config.yaml
n_layer: 10
d_model: 384
n_experts: 128
experts_per_token: 8
d_expert: 32
d_shared_expert: 0
activation: "swiglu"
moe_layers: [2, 3, 4, 5, 6, 7, 8, 9]
router_score: "softmax"
normalize_top_k: false
routed_scale: 7.71
balance_loss: 0.0144
balance_bias: false
router_noise: 0.05
router_cosine_scale: 20.0
init_std_router: 0.0163
lr_router: 0.000432
n_head: 4
n_kv_head: 1
head_dim: 96
vocab_size: 50257
norm: "rmsnorm"
norm_place: "pre"
norm_eps: 1e-05
positions: "rope"
rope_base: 10000.0
rope_fraction: 1.0
qk_norm: true
attn_scale: 0.102
tie_embeddings: false
parallel_block: false
init: "normal"
init_std_qkv: 0.0332
init_std_o: 0.0
init_std_up: 0.0332
init_std_down: 0.0
optimizer: "adamw"
lr: 0.000903
beta1: 0.9
beta2: 0.99
weight_decay: 0.28
lr_head: 0.0068
warmup_steps: 232
schedule: "wsd"
decay_fraction: 1.0
decay_shape: "pow"
final_lr_fraction: 0.02
batch_tokens: [32768, 65536]
seq_len: 1024
doc_mask: false
train_tokens: 329400000
steps: 6766
dataset: "wikipedia_en"
Below are experts of layer 7 (counted from 0) of a mixture-of-experts language model. Rows are named router (the router's row for the expert), gate (a neuron's input weights, with its number), up (a neuron's input weights, with its number), down (a neuron's output weights, with its number) and show model dimensions 128-191. Each number is 128 + 24 x the weight over its row's rms, rounded and kept within 0 to 255.
Before each expert's rows: "gets" lists some tokens that make up at least twice as much of what it gets as of all text; "comes before" lists some tokens at least twice as common just after its tokens as in all text. This comes from a sample of Wikipedia text that the model never trained on. Tokens count by the router's weight.

# expert 58
gets: " |", ";", " 0", " 1", " 2", " "
comes before: " |", " ", " 0", " 3", " 1", " 4"
router [122  90 121 118 105  89 113 136 154 115  95 110 117 143 161 123 169 143 151 159  99 122 160 115 127 109 155 139 164 113 114 164 163 155 138  65 141 122 130 112 122  75 126 121 145 120  99 129 143 128  99 161  97 135 132 125 107  86 117 150 137 154 124 124]
gate0 [129 153 135 106 140 168 109 187 119 118 119 105 120 131 153  91 151 152 120 102 152 103 156 157 151 111 126 152 119 133 110 128 128 113 116 117 115 119 116 130 117 129 130  70 130 134 100 121 120 151 123 149 178 135 117 128 141 113 150 162 148 150 146 144]
up0 [112 142 146 130 167 129 168 146 113 137 137  96 121 140 108 115 164 138 149 112 133  95 145 136 149  99 142 142  99 125 106 131 140  86  99  94 125 108 104 122 113 145 120 117 160 131 109  95 138 145 107 163 172 107 108 126 135 113 121 156 150 169 118  89]
down0 [109 139  83 108 137 131 117 142 164 158  60 172 113 120 140 131 121 114 105 152 115 123 138 131 125  92 116 156 124 125 122 113 140 118 173 134 159 142 133 155 158 115 111 115  76 141 175  97 121 129 159 124  98 154 141 153  96 112 137 145 120 144 103 153]
gate1 [150 158 131 138  96 125 131 119 150 116 144 104 120  88 106 107 107 103 186 153 119 145 159 120  95 102 102 176 123  89 128 118 154 119 147 170 141 132 143 104 136 118 133 164 111 122 141 123 151 101 137  85 105 133 146 125 174 157 108 166 152 116 122 117]
up1 [114  86 149 140 125 117 128 117 135  90 141 164 106 164 160 160 112 153  51 100 110 102  91 110 201 170 177  99 120 171  81 125  96 141 117  80 128 136 117 141  99 134 145  72 163 108 133 138  92 139 125 175 137 126 116 119 140  82 150 127 112 101 110 141]
down1 [ 95 184 169 132 134 140 134 115 110 115 102  98 108  99 134  68 136 110 119 112  66 155 145  98 146 120 169 141 114 131 173 101  88 130 135 151 159 143  84 192 136 165 145 124 136 175 139 109 103 132 118 127 120 122 145 146 127 140 118 132 174 156 110 140]
gate2 [143  99 117 120 156 115 113 155  64 123 117 143  83 136 135 121 107 136 131 136 169 171  98 135  98 161 188 125 115 152 132 137 125  71  38 125 135 124 116 127 161 137 113  90 116 119 210 100 109 141 130  99 124 110 106 121 139 137 111  89 137 154 121 165]
up2 [140 165 104  97 120 163 127 111 141  92 108 128 126 140 116 149 136  74  86 139 141 108 136 145 147 183 137  91 121  76 151 134 143 118 107 120 106  99 142 112 139 103  93 124 166 109 139 136 141 129 115 106 124 137 100 154 113  95 165  58 117 133 137 150]
down2 [117 168 180 118  92 132 161 154 114 132 125 132  92 126 121 141 114 115 127 100 151 137 124 121 108 180 111  95 138 127 149 133 120 144 145  68 108 113 125  84 146 166 134 126 142 113  98  75 151 142 122 130 141 117 145 141 126 154 138 115 146 118 174 157]
gate3 [174 122  95 121 100 133 113 112  96 134 156 125 114 143 122 159  94 122 129  71 120 110 165 144 167 102 123 138 145 121 145  64 106 134 147 153 108 194 162 126 110 119 129 128  98 149 114 104 154 101 124 130  99  60 110 131 139 133  82 144 136 104 123 147]
up3 [158 127 101 156  78 131 115 172 122 131 126  89 104 133 127 113 130 126  82  88 153 132 142 163 153 138 133 153 122 104 154 101  94 121 124 137 114 143 117 141  84 120 109 111  95 126 125 129 143  85 129 134 123 104 106 159 154 101 104 143 122 143 133 147]
down3 [146 133 164 155 123 105 140 132 165 164 134 130 159 132  90 162 110 147 154 105 127 132 111 121 100 136 121 135 113 118 116 133 113 141 143 150 128 164 172  91 127 136  76 161 138 134 156 144 133 165 124 126 105 124 113 147 152 131 170  95 120  99 134 111]
gate4 [ 99 111 133 128 171 143 178 142  83 141 136  84 125 115 108 115 177  92 143 131 112  80 127 132 122 110 111 137 155 109 100 127 142 105 105 127 147 113 143 104 122  71 139 137 124 164 106 150 153 137 135 111 130 131 123 185  63 134  70 158 126 100  61 115]
up4 [134 122 158 124 134 124 113 136 129 110 128 127 114 125 158 157 123 113 129 181 139 126 140 130 142 104 122 121 116 128 122 113 125 118 152 126 130 168  93 138 129 125 112 113 100 102 144 137 121 155 147 106 124 132  67 170 134 105 140  95 138 101 116 153]
down4 [116 185 133 105 109 136 152 186 123 113 106 117 100 136 100 143 129 145  78  96  99  77 117  84 143 112 142 103 102 110 129 133 135 131 162  97 135 157 121 184 125 126  74 122 108 158 128 126 152 150  73 107 127 107 136 139  70 131 144 115 159 124 119 146]
gate5 [153 127 144 158  53 163 193 122  99 107 117 120  83 119 174 120 180 115 146 136 138 144  89 148 121 141 144 149 152 106 116  96 128 107 107 139 141 110 117 122 127 137 158 126 107 157 149 101 131  99 104 121 100 125 118 160 113 161 167  95 121 149 164 110]
up5 [143 162 138  87 130 117 100 108 136 128 130 159 125  96 148 147 151  89 129 133 120  88 118 127 134 151 144 104 120 100 108 152 144 128 152 117 156 125 134 172  96 109 123 131 119 160 136 112 124 124 145 150 131 151 138 100 126 105 166  85  94 135 122 141]
down5 [123 131 141 124 132 119 151 134  98 104 164 148 101 121 117 104 109 105 127 124  93 141 107 155 119 129 103  80 135 127 160 119 125 114 141 148 124 168 142 106 132 121 138 152 140 106 121 124 150 167 126 172 163 124 133 153  98 129 120 111 146 114 175 137]
gate6 [133 118  95 142 162 113 132 121 126 102 102 123 136 133 156 141 172 121 132 132 130 154 129 146 144 128 101 103 140 115 134  99 121 133 156 110 160 113 135 122 102 153 123  56 192 115 111 125 102  99  89 136 163 135 116 121 136 111  96 100 131 130  88 111]
up6 [127 185 154 122 121 142 125 146 151 117 130 132 109 123 120  94 146 116 126 113 105 114 147 107 189 102 148  92 124 172 123 123 135 147 151 139 150 112 134 116 115 115 117 100 162 116 134 155 135 118 119 110  91 136 129 143 135 123 156 110 107 164 110 124]
down6 [144 163 197 162  83 144 169 181 142  75 120 105 131 133 155  98 169  97 143 114 134 136 122 147 156 119 148 126 131 149 142 147 144 128 102 136  89 129 150 116 125 122 125 145 135 120 133  96 149 127 113 115 126  96 141 149 110 130 118 129 149  75 146 162]
gate7 [122 133 157  89 124 102  91 136 152 132  73 173  70 133 125 114 171 123 132  78 119 138 101 105 133 128 102 121  68 155 101 157 156 183 127 122 194 147 137 115 109 104 126 128 159 167 177  98 160 138  95  98 145 156 107  70 135 131 101  92 136 146 120 129]
up7 [110 123 114 153 125 129 148 124 106 134 120 122 152 101 130  96 109 107 102 181 152 131 125 154 177 164 142 152 122 137 168  88  84  94 116 119  86 105  96 207 112 151 149 119 132 100 128 156 128 128 124 174 109  91 131 151 116 125 146 128 128 111 117 131]
down7 [ 85 105 131 135 139 139 152 109  91 135 192 152 116 108 111 151 130 111 127 135 120 127 104 141 138 147 114  85 160 156 126 130  88 125  94 132  92 132 113 108 133 136 141 148 146 128 157 111 127 102  73 139 124  72 112 104 140 127 151 107 130 104 135 117]
gate8 [ 97 139  98 148 164 131 139 127 151 126  83 105 129 109 130 140 147 111 124 141 115 145 129 112 115  94 164 126  75 102 126 105  90 148 144 117 126 114 135 129 114 154 104 109 201  78 134 156 132 114 111  78 123  83 114 171 132 121 148  49 110 167  97 111]
up8 [121 138 122 134 132 142 105 192 119 118 153 152 161 132 121 150 147 130 122 123 113 118 140 165 120 115 136 141 119 119 138 116 130 162 200 132 134 128 137 113 149  93 133 144 125 134 138 140 108 102 119 103 104 135 133 106 111 182 153 161 116 108 113 157]
down8 [148 143 149 105 141 127 131 174 107 120 190 132 129 103  97 126 104 128 143 112 132 167 112 131 127 149 139 149 131 162 145 155 126 120 112 132 105 103 156  99 117 143 141 122 173 120 110  87 160 155 108 114 101  92 162 119 136 133 112 114 136 111 154 138]
gate9 [157  76 136  96  96 132 144 137 152 164 126 147 151 114 136 102 134 159 177 117 103 131 136  72 114 132 169 147 120 132 128 142 146 135 147 147 135 130 141 123 125 127 143 117 118 134 157 160  93 106 187 139 125 111 168 140 125 184 149 148 118 119 132 133]
up9 [151 109  93 103 116 158 136 122 125 145 123 141 120 138 116  84  80 135 146 108 105  84 136 106 113  94 148 130 102 118 117 141 142 136 129 131 177 127 146 145 146  87 113 126 129 145 156 144  60 133 148 110 105 108 145 180 127 128 142 137  35 125 120 169]
down9 [112 122 118 120 132 116 130 169 125 139 128 141 111 152 114  95 116 129 124 141 117 106 123 156 129 108 187  96 117 126 120 129 114 142 162 107 147 166 131 117 136 157 110 133 129 126 109 123 144 136 125 118 122 118 107 129 154 145 155  88 110 106 127 155]
gate10 [151 108 130 104  91 154 146 165 108  88 105 138 106 107  99 138 170 146  97  90 186 130 116 150 189 134 168 128 151 139 124 138 140 160  98 154 104 109 136 144 118 104 132  99 107 130 136 127 142 104 140 130 119 112 119 112 123 141 120 106 126 131 148  97]
up10 [128 136 143 136  80 121 119 115 122 152 118 141 163 122 127 115 107 134 150 146 154 158 133 160 102 148 146 167 133 150 114 147 201 130  86 117 118 145 128 116 188 157 164 162 133 102 130  93 125 156 104 103 103  95 118 149 109 169 106 138 105 167 138 160]
down10 [ 97 126 144 106 109 101 117 166 167  87 102 101 146 146 118 175 127 115 173 112 118 131 114 106 128  72 125 158  86 132 133 125 128 107 112  91 124 121 118 144 102 156 136  96  74  95 102 127  87 115 103 124 140 156 157 151 143 111 136 119 120 157 148 166]
gate11 [134 137 103 165 139 163 132 140 150 117  56 115 143  99 175 156 130 138 123 116 172 178 168 110 104 134 116  81 140 126 145 106 122 107 131  90 114 102 140 142 105 121 157  93 169 120 134 138 129 114 124 128 130 138  95 122 139 131 152 102  81  79 155 110]
up11 [126 133 182 138 150 166  92  95 169 115 119 136 112 123 131 146 123 127 113 129  86 119 153 129 107  99 107  88 159  69 131 121 155 124 129  90 149 137 120 118  81 141 113 143 134 110 137 149 132 120 120 123 141 120 112 159 130  98 167 112 139 105  96 123]
down11 [ 89 119 160 140 115 125 148 150 132 141 104 128 102 106 133 160 121 132 148 133 124 102 144 154  95 117 119 143 140 146  70 145 159 117 123  93 118 127 136  82 153 171 179 148 129 118 170 117 152 101 108 134 126 101  81  84 158 140 108 105 130 116 126 159]
gate12 [129 130 118 110  83 178 132 151 124 123 107 128  93 110 139 111 126  99  83 159 165 133 130 114 150 159 111 167 120 131 148 154 118 102 121 149 120 118 124 168 169 145 128 136 151 122 158 154 133 146 119 197 146 111 103 111 164 151 120 142 151 139 175 172]
up12 [136 105 147 109 123 123 124 106 148 108 161 152 176 138 112 121 122 154 136 141 100 126 148  78 117 118 127 118 122 135 112 120 124 139 190 123 144 158 116 122  91 116 132 136 143 127  94 131 159  80 118 124  83 106 126 140 136 108 130 172 167 138 119 100]
down12 [137 102 103 143 115 100 149 103 135 146 125 135 155 144 116 114 124 138  80 106 121 139 100 122 123 144 140 149 137 112 113 151 116 119 112 119 117 150 149  90 136 137 153  80 177 138 149 118 137 139  82 123 121 105 124 136 137 130 133 149 139 160 155 120]
gate13 [136 120 113 155 127 112 121 150 122 115 110 181 131 112 182 137 161 124 124 152 116 116  82  67 133 116  83 106 134 156 137  97 114 116 158 106 160 127 135 111 150 125 120 122 151 134 116 112 158 122 152 136 122 134 110 133 150 167 140  93  96 184 144 172]
up13 [165 138 134 111  90 139 148 149 162 159 184 113 125 135 111 126  94 103 145 127 215 150 155 101 147 171 114 124 104 127 106 147 151 133 153 124 113 133 114 150  92 130 126 141 163 122  83 130  91 124 145 141  95 114 140 120 161 140 118 163 141 109 179  83]
down13 [165 117 107 152 123 145 143 115 161 156 151 163 149  78 142  75 122 112 127 112 123 137 120 110 150 135 112 127 118 123 131 114 129 129 112 141 124 139 142  97 121 124 153 132 145 117 111 113 118 131  92 114 150 119 107 153 137 148 133 167 109 123 146 133]
gate14 [133 124 120 112 120 155 113 137 112 137 163 124 147 135 121 104 131 149 131 125 133 107 157 132 138 134 144 140 106 120 104  83 152 137  96 108 125 164 144 138  57 163 170 114 144 111 127 119  92 149 132 128  95  95  92 142 142 143 126 148 147 109 140  99]
up14 [126 117  82 122 157 132 109  83 126 122 138 155 113 157 104 135 127 179 168 130 129  97 139 125 129 135 149 122 101 136 118 137 159 115 114 128  86 137 143 138  87 139 153  94 134  88 125 140 101 108 118 100 100 102 115 125 111 165 149 117 128 100 139 110]
down14 [ 82 152 132  93  87 141 139 154 134 100  92 115  94 135 130 123 167 136 175  98 139 148 115  92 143 113 135 142 153 186  97 123 169 115 130 139 162 133  96  85 152 116 100  99 110  83 121 150 106 110 116 115 132 111 120 141 130 105  85 128 123 137 145 137]
gate15 [134 174 147  91 125 164  94 131 158 149 116 160 115 158 125 140 113 133 113 132  97  85 142 144 106 123 125 118 132 140 130 126 120 149 112 126 136 127 123 126 180 145 116 149 110 139 156 149  79 128 176 109 163  91 152 131 104 147 129 149 103 131 114 173]
up15 [161 126 121 165  68 127 146 160 166 129 139  90 113 122 140  96 146 108 100 116 172 151 125 131  99 135 124 169  90 172 118 125 117 126 110 153 158 147 156  85 167 173 148 163 162 104 164 111 127 132 101 125 178 116 137 161 141 118 136 136 151 186 145 111]
down15 [153  98 126 101 119 132 155 133 133 165 127 130  77 158 121  71  91 157 151 121  97 123 131 153 144 114  95 118 142  84 132 140 143 118 115 135 118 135 188 149 122 102 157 111  64 151 152 135 137 140 116 211 163 131 147  85 147 128 107 129 151 172 107 126]
gate16 [130 134 125 111 131  96 137 144 114 106 126 145 122 139 127 180 140 115 168 136 115 108 122 132  93 116  97 104 124  96 125 121 147  74 130 109 142 108 109 140  98  73 113 104 121  93 134 166 108  83 117 131  79  92 111 141 142 154 160 138 125 105 110 131]
up16 [120  94 158 127  72 132 134 123 138 102 156 138  94 103 111 105 122 138 162  99 160 117 157 122 135 111 111 104 115 165 121 156 117 163 155 134 120 111 142 163  66 161 145 143 174 103 132  96 150  87  63 130  71 132 149  74 126 104 135 138 163 108 128 125]
down16 [137 151 159 138 126 151 146 126 124 132 127 111 139 139 137 115 142 115 146 150 135 120  91 141 134 147 139 146 113  94 131 148 148  96 147 186 142 179  64 140 160  92 125 158 124 147 138 142 111 123 119 112 132 143 126 130 122 118 110 131 121 129 104 120]
gate17 [125 122  94 124 154 112 149 102 132 121 146 140 135 120  98 141 112 185 100 123 143  93 134 100 140 124 123 144 135  96 116 146 117 169 132 125 101 151 153 173 105 154 147 120  96 124 115 131 114 116 102 126 130 109  89  90 166 115 116 144 165 101 146 120]
up17 [115 167 124 128 106 201 153 143 102 161 119 153 125 161 117  94 185  59  93 111 135 155 139 141 148 115 145 143 143 100 179 114 147  97 130 148 144 114 109 108 155 128  96 161 152 162 127 127 103 141 174 114 137 135 147 182 103 168 108  95 118 122 128 134]
down17 [133 111 149 170 144 119 129  96 127 154 155 120 142 138 147 138 118 161 135 162  98 147 128  73 129 140 178 170 109  83 147 126 147 151 103 155 125  96 181 118 132 136 151 118 130 152 105 143 138 163  91 128 104  65 141 141 113 122 143 170 173 111  72 100]
gate18 [130 142 163 104 172 140 166 122 146 135 152 105 147 105 120 107  90 147 116 141 159 128 135 109 162 121 117  91 147 161 126  97  96 142  93 143 135 116 110 130 133 108 183 110 118 130 140 110 114 127  98 110 107 149 143 133  96 180 151 162 125 124 124 111]
up18 [146 111 107 180 111 137 114 129 140 146 143 140 141  84 129 172 134 147  94 108 145 165 115 157 121 157 104 112 102  92 113 152 126 132 150 128  92 120 172 122 112 122 151 118 144 115 114 162 175 149 161 158 145 130 139 126 144 119 129 114 157 137 103 113]
down18 [135 115 168 134  98 134 134 132 140 127 138 131 120 153 167 136 170 132  82 152 159 130 131 130 127 155 107 113 133 140 103 161 163 129 119  90 178 150 127 120 123 124 140 139 116 146 108 117 178 114  83 134 110 137 140  90 122 104 105 156 106 124 116 139]
gate19 [164 129 138 133  94 110 131  99  89 143 138 113 134  82 173 129 133 119 117  98 114 159 142 106 115 116 132 123 131 133 124 122 130 159 108 115 153 178 139 142 133 102 132 125 114  95 154 117 113 107 135 104 115 126 197 102 143 148 168 148 156 109  98  73]
up19 [111 146 126 153 112 117 164 122 151  68 116  79 125 128 111 105 107 138 183 122  97 147 146 109 123 170 107 153  72 110 104 134 145 109 161 140 108  87 110 155 140 169 169 154 108 136 120 133 162  96  92 147 124 130 135 141 115 149  92 182 163 124 151 176]
down19 [116 158 105 130 124 113 139 123 112 132 101 101 133 107 155 119 142 140 129 127 154 132 108  80 142 122 129 129 117 140 143 125 101 135 126 150 160  68 148 168 142 149 109  99 127 147 155 111 118 199 120 127  92 144 120 129  74 151 133 147 150 128 123 126]
gate20 [118 131  99 131 139  88 135 133 107 135 146 122 128  93 140 112 173 147 164 121 104 152 146 138 120 129 127 120 126 155 123  93 118 122  83 139 125 165 112 120 135 195 126  77 187  94 120 122 135 124 140 148  95 154  87  91 129 123 117 145 117 128 160 125]
up20 [120 147  99 112 135  79 120 165 103 140 114 124 135 114 105 146 194 139 172 155 105 123 159 147 122 126 108  96 135 133 140 137 110 121 106  98 129 161 121 124 143 150 103 121 130  93 108 166 108 112 111 128 116 187 147  82 105  89 138 139 114 110 133 127]
down20 [116 174 139 105 116 117 122 198 126 107 106  75 126 115 121  98 123 149 181 127 139 102  76  99 147 130 131 103 152 118 125  94 126 104 144 129 117 122 101 134 167 119  99 125  74 104 113 178 148 189  86 123 152 113 116 169 107 142 118 121 124 139 115 116]
gate21 [114 136 140 131 112 135 115 145 163  79 131 117 122 141 108  73 165  95 148 147  98 102 166 110 119 131 101 145 119 126 129 141 140 101  93  92 150 162 116 147 107 119 120  73 161  93 126 163  73 109  93 133 129 164 123 109 103  69 133 101 128 125 118 143]
up21 [131 112 119 147  88 111 100 115 145 120 178 101 169 107  91 135 158 138 150 145 129 124 178 147 100 103 159 180 108 112 124 129  94 173 130 119 141 116 132 170  87 118 139 153 123 132 100 143  73 100 125 118  96 110 119 135 126 155 135 136 131  92 136 101]
down21 [124 162 112 114 114 130 159 125 129 104 123 109 119 146 111 113 179 111 108 125 135  92  91 130 117 107 110 124 100 125 123 152 175  86 144 104 140 146 118 161 118 101 123 137 149  82 109 132 152 105  94 121 111 146 127 145 123  82 123 118 108 127  49  98]
gate22 [114  77 114 145 184 166 120 103 147 120 137 147 138 143 135 134 147 137  62 136 123 138 118 124 202 112 120 117 146  82 107  96  91 187 171  94 147 106 126 151 136 130  76 122 108 125 128 114 171 101 139 121 109 163 118  72 159  88 142 147 172 113  91 166]
up22 [142  98  89  96 125  94 106 101 123 123 111 122 117 138  95 131 127 102 112 116 181 112 135 128 178 132 127  79 147  92 137 187 133 135 104 120 128 106 129 169 156 105 129  92 135 150 128 132 114  99 107 124 131 114  86 106 147 109 131  86  91 130 110  90]
down22 [ 96  95 140 160 132 141 137 106 118 111 101 164 118 163 134 150 118 106 101 113 122 114 121 112 133 151 144 121 130 170 159 137 138 118 144 104  97 156 116 116 130 155 127 134 105 119 168 125 110 120 172 124 159 156 107 130 151 116 149 122 129 130 115 135]
gate23 [141 149 104 123 126 137 172 101 169 120 174 164 123 134 132 128 110 126 118 162 140 116  81 106 134 165 118 103 167 135 160 119 135  88 124 134 116 121  91 107 141 108 160  99 182 133 101 107 114 109 150 109 148 100 110  96 114 130 190 119 101 120 127 141]
up23 [122  95 162 107 124 130 119 182 117 140 124 118 134 128 107 132 106 183 145 110 133 163 155 117  91 134 143 160 124 137  91 131 101 135 135 136 118 148 125 114 130 150 127 120  77 113 158 166 149 147 133 119 149 166 157 115 178 148  64 143 145 112 161 127]
down23 [150 101  79 169 121 112 157  89 156 140 189 114 126 159  87  82 111 133 167 152 129 159 111  92  67 118 152 126 154 121 145 110 144  79 124 134 116 153 168 125  89 134 168 131 126 125 154 136 110 150 157  89 146 122 107 120 157 103 126 148 137 152 127 102]
gate24 [163 104 108 104 114 106 165 173  90 122 113 148  91 106  93  94 149 125 105  99 114 140 151 113 145 151 163 110 110 113 147 118  81 165 125 133 142  89  82 126 138 146  94 108  92 119 143 109  99 155 136 167 107 106 108 122 131 154 104 107 129 110 136 157]
up24 [119 120 135 129 106 115 122  77 120  91 132 130 147 143  99  88  94 169 139 165  98 129 111 172 123 154 147 129 134 134 114 128 120 120 153 148 116 164 129 128 116 126 152 144 103 133 142 128 138 127 154 117 109 138 132 167 110 124 156 171  99 155 164 157]
down24 [170 127 124 102 138 128 179 118 161  95 121 178  69 130 140  78 107 108 126 144 124 138 152 130 149 124 101 114 103 140 123 128 126 107 157 157 135 157 147 152 139 133 141 144 111  74 162 130 131 144 156 140 117 144 151 151 105 117 145 132 133 103 140 180]
gate25 [146 137 143  82  78 110 102 128 159 129 102 129 177 145 155 115  67 152 140 117 136 185 141 115 131 139 146 112 139 139 121 164 151 132 126 136 112 101 117 165 166 158 145 126 140 138 136 143 160  99 107 127 111 104 148 126 158 146 103 117 142 136 151 130]
up25 [ 86 112 141 111 105 134 104 129 151 130 124  93 108 166 129 105 134 151  99 113 120  94 154  85 155 129 134  94 116 135  84 147 117 146 168 124 155 148 111 173 174 141 111 122 111 154 132  93 136 135 132 130 118 137 129  94 120 144 116 165 153 102 127 129]
down25 [138 143 147 144 130 119 108 105  75 155 151 184 145 104 137 164 134 131 149 118 152 151 138 184  76 144 136 151 138 115 101 112 131 138 122 175  96 137 107 128 148 123  98 141 142 104 123 149 122  87 149 144 163  88 113 121 148 104 121 115  97 133 100 104]
gate26 [164 137 142 120 120 174 120 176 115 118 152 150 131  97 156 156 123 130 130 167 136 105 111 105 152 119 151 140 140 133 159 158 120 153 151 129 149 124 123  93 176 116 160 104 121  96 116 124 124 129 126 162 134  79 115 134 139 149  63 138 114 125 110  97]
up26 [133  94 108 111 111 100 134 139 131 109 118 127 126 191 119 112  94 105 109  97 158 119 138 131 121  77 129 121 114 130 126 156 140 141 138 127  81 146 149 160 112 162  76 143 103 135  92 131 142 142 105  89 119 118 102 124 115 127  99  77 134 138 121 126]
down26 [129 101  82 128 146  96 114 105 136 129 151 110 156 157 111  94 164 121 101 101 128  91 141  88 122 124 117 155 118 121 114 106 110 124 116 157 154 134 117 102 129  84  92  90 115 146 146 107 121 129 115 126 104 138 147 142 108 144 125 122 165 134 132  90]
gate27 [120 123 128 139 127 121 135 110 159 130 139  82 127  85 133 158 170 125  93 134 114 123 113  82 159  98 161  99 148 141  98 126 136 116  94 125 167 152 126 124 111 144 139 108  99 151 141 118 128 120 122 112  88  99 149 113 140 115  85 135 132 122  97 126]
up27 [110 149 111 125  93 141 149 156 147 132  69  54 103 118 111 163 172 124  88 129 120 152 109 106 162 105 147  67  93 125  97 132 150 122 150 147 170 164 125 123 153 160 123  99  93 135 141 110 125 126 122 104 123 107 154  70 138 133 106 131 122 107 116 150]
down27 [ 88 108 137 149  96 121  82 173 154 101 106 129 111 130 150 122 173 163  94 101 125  90 157  99 125 136 128 131 113 112 105  84 123 130 108  96 161 165 101  89 133 144  76 124 144 129 139 139 133 129 146 106 103 111 107 141 108  74 161 130 147 141 123 134]
gate28 [127 127  96 138 149 132 107 122 123 127  93 129 124 119 114 146 140 149  97 101  89 123 160  98 125 135 183 119 125 136 134 126 130 100 131 138 143 127 151 117 164 132 119 115 133 148 129  68 149  91 151 127 144 142  83 156 149 111  61 148 119 148 102 153]
up28 [ 91 129 143 101  92 100 106 140 159 137 122 134 125 101 124  94 107 125 173 123 126 104 132 100 117 102 114 104 145 100 130 137 169 101 143 114  93 141 127 151 166  92 128 151 160 103 140 126 151 134  99  91 117 161 144 109 138 105 127 193 108 133  92 123]
down28 [127 158 128 141 140 156 163 154 158  89 131 126 117 173 158  89 113 110 167 119  97 135 116 124 159 130  91 144 126 118 111 141 178 125 112 119 123 102  86 118 150 172 129 124  71 117 107 116 157 127 130 137 137 116 120 132 151 124 163  94 146 104 148 184]
gate29 [119 162 156 135 155 133 127 120 150 151 129 115 142 135 108 162 117 160 152 106 146 149 131 128 153 138 144  81 142 135 143 145 132 160 141 106 119  96 134 141  73 142 111 109 151 168  61 128 104 130 160 148 147 116 101 172  86 141 159 121 117 108 103 145]
up29 [123 125 114 150 125 125 106 175  95 105 101  86 129  96 163 109 143 128  85  92  77  96 152 132 121 148 143 104 116 102 156 135  99 132 121 161 135  97 138 153 124 149 109 156 122 127 157 165 171 119 128 155 139 122 105 129 139 121  71 117 107 141 106 132]
down29 [127 110 127 142 111 171 102 104 135 123 126 107 126  96 114 137 136 138 154 141 135 137 123 122 136 130 125 115 124 130 113 118 152 116  75 160 163 189 111 105  95 136 143 122 120 118 138 187  97  66  95 104 121 134 142 103 125 119 169 165  97 141 112 112]
gate30 [130  80 187 155 136 142  91 119 101  95 130  80 152 148 111 151 128  63 106 109 145 105 181 122 125 140 105  90 124 132 100 136  83 121 124 110 139 142 125 140 124 130 117 101 129 129  90  94  89 150 153  67 146 140 130 147  76 105 141 117 117 103  98 152]
up30 [125  79 189 151 173  94  81  89 102  94 133  97  88 142 125 119 127  85 133 127 118 111 143 168 177 121 139  68 155 104 124 123 120  93 111 147 142  89 136 122 128 151 100 113 156 113 123 156 120 160 121 134 116 152 110 148 131 127 136  79 131  97 184 148]
down30 [106  99 133  99 104 100 128 114 129 123 137 114 104 150 131 136 111 139 120 119 139 104 125  74 132 124 101 115 102 137 120 129 132 101 120  96 115 127 128 141 162 114  83 112 115 112 144 153  96 124 179 127 145 119 111 152 113 115 122 158 132 148 140 120]
gate31 [126 148 131  98 120 186 143 120 129 181 131 156  81 130 123 126 122 110 158 104 138 101 138 133  98 114 107 147 155 135 152 124 163 144 143 108 155  84 156 146  86 133  95 150 163 156 113 132 117 137 155  88 122 116 136 104 153  85 114 131 141 119 127 124]
up31 [162 130 144 123 115 128 121 117 109 111 131  87 112 108 176 134 130  97 127 125 146 139 133 148 167  99 131 127 136 133 141  91  87 125 101 165 150 132  97 157 118 147 126 118 130  65 136 130 112 110  57 156 126 160  92  86 102 141 129 122 150  98 113 127]
down31 [181 138 126 188 113  81 125  74  99 130 121 125  60 131  90 106 129 102 178 121  91 131 124 156  94 115  81 129 143 123 146 118 155 119 150 146 151 114 160 128 134 136 145 156  94 141 132 136 108 104 130 134 122 133 111 127 128 107 118 131 104 163  76 148]